config = dict(
    hidden_act='geglu',
    router_score='sigmoid',
    normalize_top_k=False,
    balance_bias=True,
    vocab_size=32000,
    norm='rmsnorm',
    norm_eps=1e-05,
    rope_fraction=0.5,
    lr_mult_o=1.5,
    decay_fraction=0.887,
    final_lr_fraction=0.05,
    batch_tokens=131072,
)
Below are experts of layer 5 (counted from 0) of a mixture-of-experts language model. Rows are named router (the router's row for the expert), down (a neuron's output weights, with its number) and show model dimensions 392-447. Each number is 500 + 40 x the weight over its row's rms, rounded and kept within 0 to 999. Numbers have three digits each.
Before each expert's rows: "raises" lists some tokens whose logits its average output raises strongly, later layers aside. This comes from a sample of Wikipedia text that the model never trained on.

# expert 33
raises: "The", "A", "In", "As", "===", "He"
router:512419477544461605502472507573518434442469493436475515521521452528484539583465539541476541439515481511530521484437488491503504548467422482525467519509476515512437506519
down0:493505556476499494442461503495500460529526467514486517537525537441470540510514545444475515503474466510437492520596512404454525451493497471492473502510450515454468527489
down1:486574454548517461506437524465482504522538522472398540481488479463550511515452524480499501496491492505597521517507523499543532486506493437492446524492493445482485511518
down2:551504423511460446521547436541566454496481534481559491514543569484572505524450481442446444509580523475452467573591523511529532570488453515526601572480473558550494554539
down3:582563519500451440448490537458503522455483527524485533470589482465430414494549463502529448520526550385436486485467537452443517481538532473496608523529485557458492475527
down4:505524539483508498436481433481522562437520513528480528462479565537450539550501535450472476475560474468457513538484495479521431493429550469527492489521467505490532554522
down5:476551489544495437542521578479552504489487562495485518562452491491519443506518474464437472459473470529478449490471416485488508490470377561513449566441444461500490510485
down6:494517515516503506482560538503551502447521465596475514503507484553463492464526447483416509498529540468496456470502527515494503506562525578532501449492432521524529478543
down7:480459531500442488510516426518415405493444464529534503490520438458515519527467480497540435531507516550544489515491451492495549475502475459496563558486485530496515491402
down8:449433538495461505563468500496499595540515524465521435448486490555501509542487536525521526605550464549496500518430507485434529468572496489492531547508485456523508470529
down9:512506545508475479449446508513483439523557492483526448434484474488483556463525504449532453511469561474519567463479514468443480487562536512551518458433529532454532494560
down10:541527468513382483522492507531504466488548556512511493483544531491471511524417509419497507456475512529446532585466479498524403538532560475473498483555545545488600541520
down11:494550504491494547519523492561520607444520484504584532531512473546456479558467560489492469456490515554467442473503515440557452539517518555475571473461469493458484554494
down12:459568492494478465490510536533535498541550478462539490522448458493513496486549498522520475509508521550498465522504580481430433561496559541431531553488502545470451481438
down13:473498426476452521509533513523463501492536515460525512498545533456539518567462482540512457477508527503524501468492524447519454491477479455521607525484513476504483479594
down14:537481503499538452510517491463530524475466529475491497464459432547513440475553492488461455523528532616551450517551543446508511496444534470549489533449512465514514521496
down15:503537422452550497507494566463528589518483493462578494553464527545461534519514518471506479502494545508458529475536404508565501477552440512490485483505476481481566547453
down16:524479524422490466510622521434494511467591531424522460498530422543503480536518553537443474414502515457486490495493522490485560465516539551512522484537521487520519517494

# expert 39
raises: ",", " and", " to", " ("
router:521415564500447542425460479473524492539493428510508516535476487483547461517419482526545525500538510466502516516501534543533498528496492522485494497533502517486459459528
down0:528477532548472476458476511513471543519530496496451512483494425472498465414533529475558501518482536550574481451485475574476422435519457408534523564473480467493455477518
down1:529465479494410547443552447539470526474485495547528525529500559489511482449500456481438503521499523517511506505479432444513452458501501474504511469538465512513494464491
down2:508547542516468469453446441450534495484520548478442507518512559476483551467527503574477519468444456575466574529498487544533564517525513526539500503490467539494510507496
down3:486479547500601509592531517507530530540484556531526550451541503490497474583517477506598478522541433526526419532543548520509437500496550447475514438558452482435491511476
down4:516535570524473519484534532578494451559462492460426491511532486549561557511529463463519486524514481588491461534498480517583488484529511562549538494459516554427459517528
down5:547546502552501478507525579498500463445568546589508507469460493521509508523511477441469533549559445561485491507521505496460525496478518547436477532453500492523460439475
down6:505533504550501505448471506584551561460486461566482533349499461521526427500540489523509538474619484500505493486472498474483495515436474463461513493525551469522529466492
down7:532448449475577468501492453500492454557516449500524535491597428489496486472539480584555488485460481478506504510442506547572555494468542473553497460497531472420465489481
down8:509550439507503488540466467501474470572498440473466453577554450491559520465523454553622538533479535533576499546462468459525549435533508439512567616455442476481538473526
down9:503547520524461496514490448438501442483540456575468441467440534556486489483440473417502488500436486461536544436463511541505466523525534440436542477492488517539509502474
down10:501454490483458484501514525531465486502525504455476437486537475521475450494490507545516494542489466416535445513576595551438467453522524462521534487475536426594509499485
down11:457474508508458494414541468483470518504519472529476480458486557508474490534496531507511514538464444503449513526604553576475472484498438464520456515422520593541530531455
down12:495564495572436465521504607557473512518541558452522498485481445484565436543527550542474549519503474536485436496515439461526479539478455507496550376465481469503476508461
down13:462525387477538465520494483556524441533475477500549520441461405464518528480544465517512553474435527479462601505501538490510514509470508481507554407495535484471513538492
down14:454537508467479490558552538534579546479484585505519453502523489447525503551461469490491518529538527476557539559492506492436550450503478507464482530465564438470498518538
down15:549484571456475509502499469453502493487478489441403471510508477519467544493454477523464470483531412435473464520491504449432498442462469531479512529454502488452504471449
down16:501538500504559531507479499459485489510577512536454548562469543497535457472536575485462499496535444486479482536449557453487484557521555506440532475538477533464487480582

# expert 7
raises: " ", " in", " (", ",", " \"", " de"
router:432499498551439547479472523510514564562545462460540534553502576556577503519523522539496459515587471494564492506483458597491493492503460554498429525506441458542461498528
down0:571485518509473474586544439490538515478471492425525510508473513546502552528474516525420460533551445539491453542414499541580495476411442509515461504477494529509503446435
down1:528490463542440510439486528495529517498505541500525466471476478447510462479470530496525520465354528478422456497417533557489523486459467532547451575478473501610538509468
down2:481512451394511530518467447560425432529464519492450503422546559528533512466496471635480492527530464490484510522431461596533456472455521458525537467566548515525500485435
down3:537511492488516462472517538503476433494522517523555486489516483472453481541487526595527431556523539521469544494495511469442522512454502435493434555507537484524456443494
down4:498533497526518444573448539422502483476489498548465439534475516518525555609488553511443473479515456614477505498470437498522446524439462508478518530535487432520571500566
down5:508512513460495448556476503539582552526474467518445584527474559486527532515462488529496533506538484479484501471592487500467426539518554554560507515502532538436419499528
down6:515486479485538483461448410546436454510526464483488461483563493450528487514519458498435453501526561539501482628436436428514575523526486508503572520556484451587586437448
down7:572445493506533464481510502519555533551475457528437506476471505512516442550455587429492442462526526516551432543502450497544456494513507593441460510480437392530473483495
down8:469441430519513514488483450480516509513520580489512542511496505521528507469521505445421501555502526506408486508502468529527471519502532501487478493495452530465499511468
down9:538563504485450497512539552441535473552546556472529519510444523504455503538476499458481526478554581487490510498414508454442533529472509483529531433522570551548529464430
down10:486518467475554546483518492517539485522472496528494489535487474422406538448467511541477425471538511542465525476498532450488432461491450517550481479449594561539497494547
down11:426539537597438468481497479526558613489457474462504434480482530561479518569581494547532589562512500442502452509522466461546500520556427472539494538486535503543536452461
down12:444477514462474544488562467462474509543544484481495476445494573508485541452622506488471526514481510433470528549463557502503508445480493500529487554484474528542495505622
down13:512524527519519462502558489513533507483503449469524480546494505505467521539515486510498462552474472488525534406485474431495514584514488521496430512561509586551492531527
down14:533486497577487490578519543513521542436510467494571507491573573474449521526557465512439441460474475507473475458553471454553523547556553466467549518512503439524551416511
down15:606491432551534548537425528517493444452491522545570566509511441439467459471479480490572468464521471495529540525570437503536394530466592481570457452536471545453453468474
down16:416470506554501433520541479590533443465569474535534467529503599497476567493486476510460529460522505583483504480573523449520532486484557464479510512510479532446446489549

# expert 31
raises: "==", "\n", "===", "In", "He", "===="
router:502455526494477529496525568517482497451483512472501500515545520538516489609487546574485482451476455493507540528531492499421488570486454547473463453518451513456474511528
down0:494472489534427508425520455411557479531476452597516480530490492549529532515593440494489551500544493469501461497564509532530552481488555532554440506545481568504562538449
down1:471493499484458458548552523529510448526513496477518495490533540455530467518451522484548519513428477483489484493519507501533516567501488430485505502478495444614528517506
down2:509539424444475399500507484539467544496584464486511516461498545493454542491489467531427486514569492465479543513551542506524565473483487566490578572442563478475525520558
down3:528514506503493535478467442466550439547521463492432482480541512548472468459511527500494475475527514489557458475454446518463494554511408490476492455532473529511505489533
down4:406468491554476491456520517470500453525505544535516503545465549535529544494547509562440550500498503396485528484539519475521518495520460476474516504515535450453462494485
down5:565480456519503524480493443551426551449445462511499523525553497444526461445496511514468593547543485537435464522480500445452494469474505461555459469487483542466470454448
down6:460499493520427473509501372512539513466517535537529504517468530489449544455534459533480474527492505422525503507494507549524497525478578489527508548491533503516509492488
down7:528501502523564538453577540452465457448576507537550547486413555583479436409548493439485464428456491505457517434534499398462484548470501472427409481497555551556506543564
down8:532539503493509569454525436516470539453491535498505546534501495541428510454519484534508454495508520441426523535494503497487419501458498516519455461427501527548457519539
down9:416531439574508448483511402486583479524500587486499502543477565480458550494552459496499528504503458528475404454544504482514488475472492451513480478480473470520500508505
down10:530491491448511552473522526576471453512481491474536576428542487530440499507524533468524538534553529587553488463536532527464461487463470518507513490524479494452495503517
down11:516534522477482453440466491464587494448473533522476507530423486557447463459517492442456507456487498532484460547542491427516594490436500482461422508500538507426507528536
down12:400580480563464520497489524432557450551507457527531534538569533507509517507436504557472505519601477506561534531522457528594505523495528498538525467507626418403486546471
down13:507535521486487461507515490454467515517481511441484461518500474555521504479451486614451464495553555425482526451426450511583504507509443527501530507507529552548488544454
down14:486456509530494479504475528455494501475559534463524538501472460492412507540463476529557461466494486521503453434495457529496534492528486483550451537535491477548484426563
down15:506550588454563524563561520446436485509550494497549514464500464555469486534500483473499551552449461497496550585509571503484567546570467502528463511493508403474547484558
down16:551504526539588471497480554528459502446496453439485574445459509471462512555547468479526563489575463538501486483481480453535530505537490502521532483506482508482507516481

# expert 41
raises: " the", " its", " a", " his", " their", " it"
router:463488533511474563463479577503516539546493475416460511520496495548506495570474496551494465501480479503576512495454511556498505525514459531508471553490484534541506544570
down0:496477522464540541528449517523492486491540528479534553526527508499459510483448495464530446456452475507495469501481532541450489510468525468470444444507413538482516518576
down1:513511543481553424441503483530531461507432534540479510568442488486472493524519481426531508515503564558546480523582514530431554552508448488522428536525532471549487493465
down2:559559489501525452510482549534493493500517525507449496525466528451485493531487494519455505476578585485462448505508444504451553480539483584516487537451485493557497479496
down3:490462446518522539500446452530453491528463565498528523541454496511511548550529513495486473495523448607496582468464484555440562536541411512503544460541482539489584499395
down4:487546508544496488565516442567473463462501512460501453406467500557495451541445472520506498374514541455501471485510579517471453494491434501504530551551483516418439534481
down5:466536477493570489533516502575480438550482490512495485444454571484468455531482515480492510489521552472453541535510507553449478469526487503518449479531552524507475518548
down6:518456475510535444514498531491472530487491538470559577510496544493465507544476550535486466464458578591452474527470452469520558519476530521467550511466504525478484516506
down7:587555441475569483534521477500517483494534498498464493543494473499586544535543537587550483552536513534526504520484530497551500486525467545483562569502508478544511452455
down8:544479483505446472476484448587443504449528467486517568506489475485481522443520514536500423516582482483597445630504518586520522558590568540526498490511451492504501513468
down9:485527397523549538431592494463591540522517506487487461542552571473466522461531503479472500449466433558521539506521503485500497484466486554422490575475499530517577523501
down10:505438534506488489457519488458568517555418547577502502500523515424485474594441515534498498496502521497503496565473527457534486449523434491511410512496462525540513506499
down11:494493458578474509545473518545548561515448421506501515504506517528521457462522465475483524532484543524398421494515523538461545509429478495469513545455541475490433566446
down12:539439591537544539536470538494453513481482510529535514523493507498535589530445507551499472531479508457469552539502498556501532483507465522557570502504434484460498514465
down13:552560579523501435490473471513480462494549524580495475506548501496499519447502543456464559503547512493546480482541570519525519442456478520450513536490515494556486507478
down14:481571559521397426489528539437452541433462520513446461477475530494463470471483510469512537465536493472467536511473483500540610557528509420502491408513506469458459432509
down15:515411515428528525463562473493447510465470515491442549565516449518515446415513514497488470489562516421502478503500557516509430526489495538418467520510524531541538460556
down16:495592476504501538497469515453481540509492541454489465512462529531481511489540475551541562491474387478460498521509457483449493494506495502449495471451499520485450494579

# expert 25
raises: "===", "-", "C", "In", "The", "Pro"
router:489457525472492524514535549515435518497472524499456483542533426513565501616413512500435517466509406510534554494495524503520540471456509491544487511544408492440496527587
down0:472440505498516479513504480438508542474475490501460465475501499536517471453530508545483542569573494415476450494516515559456473529467435525527446513518544462538502578506
down1:494514493505545476503477506468473539443490509485464512393447506511493545497516560535501483444517504499478539581457523492506502488507455566508494484539432526478504524515
down2:549514482499562466561520433462456461562521476504505471504459529502461523490394533562459528508425486523439597426440520517497528499511411460483521475496504432466514474522
down3:474445451503485548525555537538533439465512465439407460532495557477501487502492507503457474515534523374511489555504505501554454482499500448461499514529488561515509390556
down4:526401474501517527484521472491527455483558431523514542494419496499479496451548547555482507556501469494489601492471505494381455540487454437536586501584511553525531504469
down5:507477420495456476395517525494484581466536507546514582514512509476497507475476538491497494588497498469437544542513492505520527468450498433565504463501609515512476563463
down6:477531429505523536482461429595486489492405554509558456473525539476502530485541488544477434490465480512423503502495532537470561476494531489515460537516466503470537482481
down7:519516533537412500468463460510473496478459438488474539535507501557587522495470564518580544496422470467491513420523506426494474452498520473556522573516446486423499451548
down8:572577494485470549424483488505425490423549492546463506497490406467495574445424436494471616562522502499514555516482535443497457510440536466534532503525531498514501562467
down9:498455519444534419450517485469466544535483529482483533417467481468413389519558508464476537485482563450542496481457484489539596516495536485451454418426553559518527484473
down10:559480505531517481460550560530532401496495519476470448476527517577563472490507576487433444520538529511532448476565516468512494560498513497535449528456518514524606511471
down11:466500490492516509516509460501434536499565471574503596429504515419479528444502482434525536461564459522493545470470470526515498529433483540456535456551491481501533472502
down12:475554473411573526516505483428435505580484465488540474501550481440531475521462505529542476491556452424540495464515560526501486557440545458523526506461476489500437552489
down13:568477456497562519476477498504553513530519476589502517568491515526436475554444504499458531505506451500484481473562545547496483467493486472427520522479580469550416470485
down14:464514562546486471492454432484477498490497516544556416423409553501518524491532484464523493457491520457471508486509510554567578434552549494527529511503509555570450500483
down15:514481455528428484502568579520500459502512474442491542493499495516442515445490514517441438492471487439547495541529505528449471522546464496525418459561509523482526526545
down16:410510543511456506411452481502448529496460504497517536553514491478474443504547488550510501478500484418539481515479474492477510458457507467507545456509462457534458471400

# expert 38
raises: " ", " other", " the"
router:517400579513430519462477494545431469483549491553508520469488554538561461572475505497524562449544442485547427428504505432516456488413506515506517531506444459535417441533
down0:544508490567493500458531497571473514495479536564462480547503493543503498501489520505482458499512487501480510538507522472499567513501516579518519530510549527517489506501
down1:546519508506516461448486582541575477474439505578555506472511490533405518504507484516455488529475537535426494444538570482472505570476467476429495451501590497493503428548
down2:508510572539510535436458544496524540517497440438525493522490439507443446544486468558532503476493522483495500484507520484581508544527445496485499462449519481524429454486
down3:471535463501507487457573488577491519433514503497553429454491490430473508422433572464556486521525460565441515418452520520508533455487537526454431486485530513480448540519
down4:513547503487555494497582534469508494585452546572552466508522454509468549559452475519446550495469447487487493529499501565475521495545505459504543537488476568470541530483
down5:500492520540480516501543543529496485511534443562432500456467535462472557569570474499488563553530475508502513537551429531441547526404574487435481521478591558481473541474
down6:450521495422512505458476530475547510551510454492489487509527522517511458536493533536502505432515444540498478538488580522503496511476533516535499507568530470463570526508
down7:473429556507535509534572572507540500505487533515533525433552582541502482484515489415548586501468521495503475534491549428449439500479469445502511536533459511514528413543
down8:557396551476441521486488475502545485482555551525452502514452480549463525496509466463558478490511515436470484451521482524468584499450592566441460557468606540512521500456
down9:470539422486560484566563515440576510510443548575479495465547496498512463447509500445507511427449500529422517597493484478479520583511501457467446467542507441499578518452
down10:451504500493532457553507566495455418491497461494569496520509479559500478551535464469485486556505508486470522502554492453477469471477531534558538444534501547473501516534
down11:538507459513500469502556529439459505458524452546551549446466496452498542565590494456517545533433474431507461558447461436425485540579568434477491517479519434446509548537
down12:474484470521515513494473490519491496482509499489477558447516590564538490466417485457415467515559502530510525525508507513514508524504528526522495414504479453465511556518
down13:525461557514521496493462533461502504549474469460500585504526583449481426552444502478495474414498472533492478473529522456538470535491507517472482453494491498547525461450
down14:533538503433430433486395501451425491491500503466465477462477571519615476468537532498472484491494498501507368509436484525426557516469556487493582489468407431452505494504
down15:478441538525568537470475411447472530569483475391504478489505551516525428499455472521473498561553514481421539522525485472541513465509489539569461516562484496508532450545
down16:480510458478471541519508476461536517495562551440455516453485463457453512505486531463429528562496469517518484455543494512500529469518530560509551492494480547474477494424

# expert 42
raises: " ", ",", " and", ".", " a", "-"
router:514425458555430539515476451536489488486539415493426484504542547551475496495442537554456525550466543555545565521536515569427505565534419532531427499522400501574464523555
down0:487523520539525523451570539444562455546543550494528469504535513487466510491461474456496467462508460457521423471414506476478484407422476500489529463513433552506412459555
down1:526521477495510470525460495541528516593429471540511510477491493474495496516538544480513522469502444495492529483531470520496444514531548506497538570500479502544534562504
down2:464419542555511532510487466522492463529546468548459525501490475595468500479552513422506481515500477493499520571473513465564457519605445502529519493435494550506561530556
down3:470462524513539483506542464456463456471441497427574492507546497537496478503515460507436511385513476513573463533487487462497481555484491496572430443538439456546534504521
down4:527556512553480542464546460453485479433518456487500513566546513541448577479451503546496502513499569433456549544536530548594528419521551446557484467490462567491485485481
down5:478538498521490497531458523480487496480556536502462467557461443528426526530528523515559563474501485433457418480463475485573454463492458502488557489512533563516497530467
down6:480475559403477490422427503505522496550543472502511497585449425513545496474475544476465508537479515493465432475511514542547480465526556554566505510514578523431493478472
down7:571505557444487543593529487501529539496525527500528469501394423525495525517450507428473460510483522483487512514509531526461449452495538563430521459477519552552477464542
down8:541496576460510440435465506529458453499566517484556497462461470475490513442537511484475508428473550528486463523489474487484509519513441491488528547486458506514474430434
down9:612562567508474498494473581439534538457505412501473574573510457440463483487479455404441527504471438493580449459588478474542470526496530484494543500492591496547459516519
down10:528507516529450503518483507495486485515462452522497520514537486552479539467447482504431513523486556483550563498523460462525461524510523543529387497498433517491468442477
down11:521412565541444523518465473458415563502528490466484480562570451501507485534464474549458357565526539511492465554537517525496512540567440434549520476525505523481562482492
down12:524538513547462519477502526515602486563479442529528485519571468522555511485569571461520530533396483473448527437465431451467482445579536529416494486492512460466494480471
down13:494510511486516547545505518518481503475503498491519536541494437500548505510533479467498526457480524539469491490531477498532547518506434530540516535451446546547489470473
down14:479491517535508511545521476568544626581556482491529516512416505513504502456471469480460478493467474555439536489513507517473465465487534516466457460492467518546499557509
down15:466492527497438586477629528416516508543406474574541472512489577550584540423497550496537498468554492503485494495450506491497439486467447466571503477517427493502472412530
down16:423461507513473476549483591522459436421517480482503524489391438494491527566409580445510523593449521458434482548525567498574567447509468507465543453537499489442510549472

# expert 40
raises: " the", " a", " his", " her", " one", " an"
router:483543521494445570460537494522483586485473521429487488534545508539548449518520494547517529512488466489518503406553490542489439530477455559449471519513443508451464452543
down0:558440457472533467575446538520587487512498477481558481450500446435431549521475533499497409471536466518522489526488521500465493479505480525479489585456411538484448568558
down1:489419417440495481518463482518522485462429496549493481521552524502547502463533510461476516509521515532510491530553517453440495550393601466482466512530517507493513439477
down2:516499508520534484476524546417495469525464512548543522562436456499480573516554483507543583523539559471513476480511485502537483485558488508446476420531480486464488555536
down3:464481508476554494470495494450571501477500571498517519457449478468414451523461483601514482503479539438441477479537559472544473514480479518479444502530485514434490460527
down4:494434537566412478482493548419479501516488506516469537476485467533567506471516547457520406482466489532424529477494532488514530523546445430513485384418513531585529493487
down5:484567573526506553463510518498424454464491486549493464524633506587498547509499520523475526408560473468461486507490509447459489456501453517523493474507475507540489562562
down6:498524519510527529549488498441481424445482514395486503428529584507515476557489505517483484512466530576505539596520490520441492563475507445556415460481426531440474493429
down7:519507519519508545547476515517442520488437489505506495503509464502551509522528553565542586510500550453433488469461453480500555547507502524472507514499590479542463436458
down8:470552537495576516529505532500473479516521536452498473463449465547440460512412518526486452472492521509503522433528487544570454499491486535475517419535559473485488525475
down9:506504540526488511512439584518530529523515464566481524495517472428524503592505578493517527455483434493483528476441449463485502531504488502544505499498511493529454496438
down10:475538481512480489566492566496536511548495504406498520542544545515501491572487433453498529507486492487490494547508511415489526478484514497576555499437585421558516511536
down11:517504458483473529477489559528513462452464492400488491497512464488487465493449477510502517456406498464457514606510504539572482564508480485460481557537474455515492512487
down12:539511474475472443532503454389546466483528418514434512453530527485532526464590489506468502564462497548538454519424515478450518495510569512536533442441437544569488484465
down13:488457525543500558463482481483541391442572526446554522551475494496510480503545522451481488498479487473478478481510481518488505469501518513551505519476520573408463525522
down14:536553413519503503435476547541465514494531541484495464535527487553509483500534470545518517499484464524508550510491604554605478468500411484405517502501552400536497571465
down15:516454467578537509503471502572467551493572578566562555476501489517451454478481469546515527485420504508420607494454509454531552565492577575497525492489530542427500557522
down16:494448477494578521548568532498466513462513480512521490508545423451523501504458460493577554524463467523488497479460476485525544505533448508481534515527508517566500539583

# expert 67
raises: "-", " in", " and", "–", " (", " by"
router:483449507479518552465512525517527515508526439426467484559511491575512527493467550468510553466584492489496496489473491613500538515459511463535493529534432513551500532506
down0:502527523542532517484513562457490527479563518522519509460435495513487537514454435477545469508503477501603413502522531507474496558519485574522467570495463562461489492529
down1:524513543552578539574452488442454542566502536548502521440537469463513525531543446489496467388479441611498453472471566430432462491553437456514460484509501428498434466532
down2:493501555489534434512444442516573491495510516511443505509444458479482542568412530494458415489453417603452530548485542499514524455503436501510513472516518544478499522475
down3:464530498452498476475506483493550484472482482477581526521516546493427532474509505458478521427464562475506563487502507503549508456432466409534536504494523499576495518533
down4:509524464550483470503523485553500511523406480409557530528527491483475529542447494539513409507578487500500484456523498433557457566464525532543483513486453513460543500519
down5:468509459466590399524495497486545472521438532483449482498503471503449489471469463548471546434453453489524551608517515471537522486506486432465425561516529549433529565458
down6:508474484491551536495463552497500401516410455491485439498503543433467455567546478509526426458513541527530437493450581516446539470472509479521529497518476480495517429447
down7:497524489546475523513523479477475532502448503589543484500555504556557574513521477498507458520476527444537568489495464520451549471527499469500495555518432516450511488538
down8:508579521539507441532510484504531523485525528499544500506446497466505501547496477437556551519417452546505518548460551428482468486470526483535518460555451542496512433484
down9:506425515525562507509536433545512497513500483499483439478510541552537518502494485452516547516503576472504560511556546495421544503460556451518468407453444495551428433555
down10:564509553491485545474539507479531486481564530544499459576530515528487520568556461488469561535483524455529455473542524442476437499484493506536517467447468499469524512469
down11:520462519520555555517429575610472548526478488477416543557537479518527511550518468463497561480564489581541530458506546570524502531544470462483532531516521457483470484493
down12:500526473501509465561528503494520486506450434474552448430531503524436513560597491535494561505477383445530487547468518508496534486517503542509492518437452474484535549521
down13:410457515524414439482518502518456490507485505485516486548517592517515503521520519428437575469530426514530463489497532476478513445527526525387509587470483575507370493423
down14:463462515473465581492514484535450528559447539474523521509507383404537506459450494497507459434578594402507554518502536515528509466553526525491485426486539490570554483483
down15:536424491554465578550429563524512540463483486514458551549505524510518491490493442469487495535516458500516506472536492498539520422502475504451479465443452510507490495504
down16:426486486522516555443517498487502450533446455584469480488492513481479623518476462525447527483534481526473525491496506484517467479488495496378446544450489485500459511547

# expert 35
raises: " ", "-", " \""
router:466474483474447506503374514543444490480525416455444485517526489506577495530427486494431410463537530494553571495442507552430498483423500484603470520548448502455470484575
down0:450442528476537487500575555505494568509513476464490459512470524507590497441469512496494507561481535563487483399451458527534502483504504559551572509443480512545504482513
down1:493539490424500493516514548515419485514515559569522501517477589472413483446508477499520446452491445529522547529468444455433545463493515459510563545414496475521416509542
down2:515435437532543524522503458539482579547499486447492484445547464496490541512522536584524494502505428500567565496482452546486494539544507487526429526461543459524518438488
down3:552475483576504450533439519466526456575429433477499471522512551535534419479572448466506493548544504506558515534519553551594429526512467466498528491504523486505487552463
down4:490501494563496451491599545475521489539428499529510457476440484614460605494509557504529505474460473495459486531470592549448485542508499418462486554583501539468504530487
down5:541518449547481586502558583541496549512591481514538523479482497543494387530453508473563550550501481477581529457454485507474463510523482464468533522513494514481514470553
down6:546484559492477472479517493432473555479514460536459505515487543451492482515536542551468475461532608448479520526479520479381518514529530407530508432488509525487572472481
down7:521453503449540486448517464448463487502427435539493515470504465485574504520458518513464557461380459523503512585544485466462487460446465491492437442525492471552554502536
down8:500460561529445497494505439465458492494493557522522486498444515537444503405475509510530413480536553433505540440424451460514516482513469399444430554470475563493496526472
down9:481450528476484552520488499489510518480484516476511454404474531440467538479475443520531517487501554491498516434472451496503526461495455457435446520462457439493521421459
down10:594559465479541529467543503464495463455554553554442567476470501531556558435533495490463501577457430480477490513514456494523545444481482487475525480507479476425534551481
down11:459541484541493470477508480562445490584501468584485510501428537488459405457539466449532561422540508483549513505489572490553487512425517485479555508496526489498513469509
down12:523515521481518480481501483468554521493558525471553426473409532427402539531477446485518513474527590470489497473521553529461514492530549468478439465516513647433486514512
down13:469530571484440473517433547485523526475495530507535482506497479497432440508482444428534506497518474477564444486541547536561552478525438484521427431517501456534451451459
down14:480536519417465479449561518497455493526499479398526470465473487476548508538466464539509468494550414533544443495455421563431447534502491467538525504490462462476473489432
down15:421515470501493519470413467514467471473520467527530513465564505527509446450495519415453472464585612487533514518550478464490438576540475514506448487529427457510548482514
down16:558572550524490510425517485475438537454482551465546497527470472564513515404482538484472534458472528494554510467567526510465518478457495513493523513525517485488511576505

# expert 81
raises: ",", " ", " and", "s", "ed", " ("
router:456445483489459524491490497460496484496546417409488521517515503554468511641451559589463498440549481476486471463449531551536512493460489483497463529474467501534461482503
down0:496468470528422407539454412485484541502458476525474469493418466483547480498524469511535559462485552505482460442497479562481534585462526457518556528569523483490565490507
down1:532515458466456503559499512453522548467459484465481519490473512477526470465557508516477503491447538501562424467632493487476527506509525562444520532453520555563578533500
down2:558530476549431527501494479545530458492510567495484540421503379531548509476477465494542542527466545495488494520477477464442430459450523521464500530537536461493473520541
down3:458531489500481441488532514521518504459442523514500540513533470454531507415600556495519594429531472520471573555429520569555526476478502507419524523434532503461521518504
down4:514491492445544478542479509464510510460487580484502534429467427407513505522548536474488468524514416531482524515455468427515513510465519590520501559517560470479558483455
down5:472498507514506474495534538456506501485444553493469488529454474525483488522518486474532455479463505483465481503564442454447516503504490506516496564478515480460528512564
down6:435440523525490501445487510497437570465537530587492438433528446473568532459497423482558507513515509519518493521446480454519526496487531516399477466529454489514457501466
down7:512473535539534441504490494473557492493487523578491526531494507561535477524550498513514463509481506488543468506494476520489537472533475547437530521456463541495535509506
down8:520520481429420524525466523521528495579525502433514514480447561488530500521468474522483568505433467504492500443580470495493469502485487498505496462533467471498499498542
down9:422433530496513572464436479449424516595537493531471485437456525525554466507491471410464571495451533485531542540496413508484560408434505540580514447491504451458476501543
down10:507471420522430437512552479561543510437463470513468548498525512554481527489476472517520547442499514535516500534568474495463482542470500533509457509471435495476451542489
down11:502463560504389464469477482524517521501529541496555437408469407535463536461463527494555576586508521488510431432477518515531455491491500529485493538421555485512453493489
down12:515502527490420513474466494488453435549495433500462547452441536479453573533513481533532531438479530564496432466507477459497499523506432435456457521512512462582501501471
down13:501507505458533499506479548410519536611452512557547484460546486520441486567474530489469457511460509439477502487490464491492445513495515528531482488595510548525513494495
down14:512577383456528523562488441462500443459521494425499469522487485488517562570436534534446473519461552540532512540456551470514577471478417500515533451459521534530537512462
down15:511484502467515512551548483595464480516480503514493549490536527520521522544527488601468513514433426531530547515497511455563525545440553520549470556522561522484495521523
down16:496540574511503464496491452486481489510448509488423474462413517473578440483466501557477521487502509530442522447534503498454513507567506501516450463494455480473486515528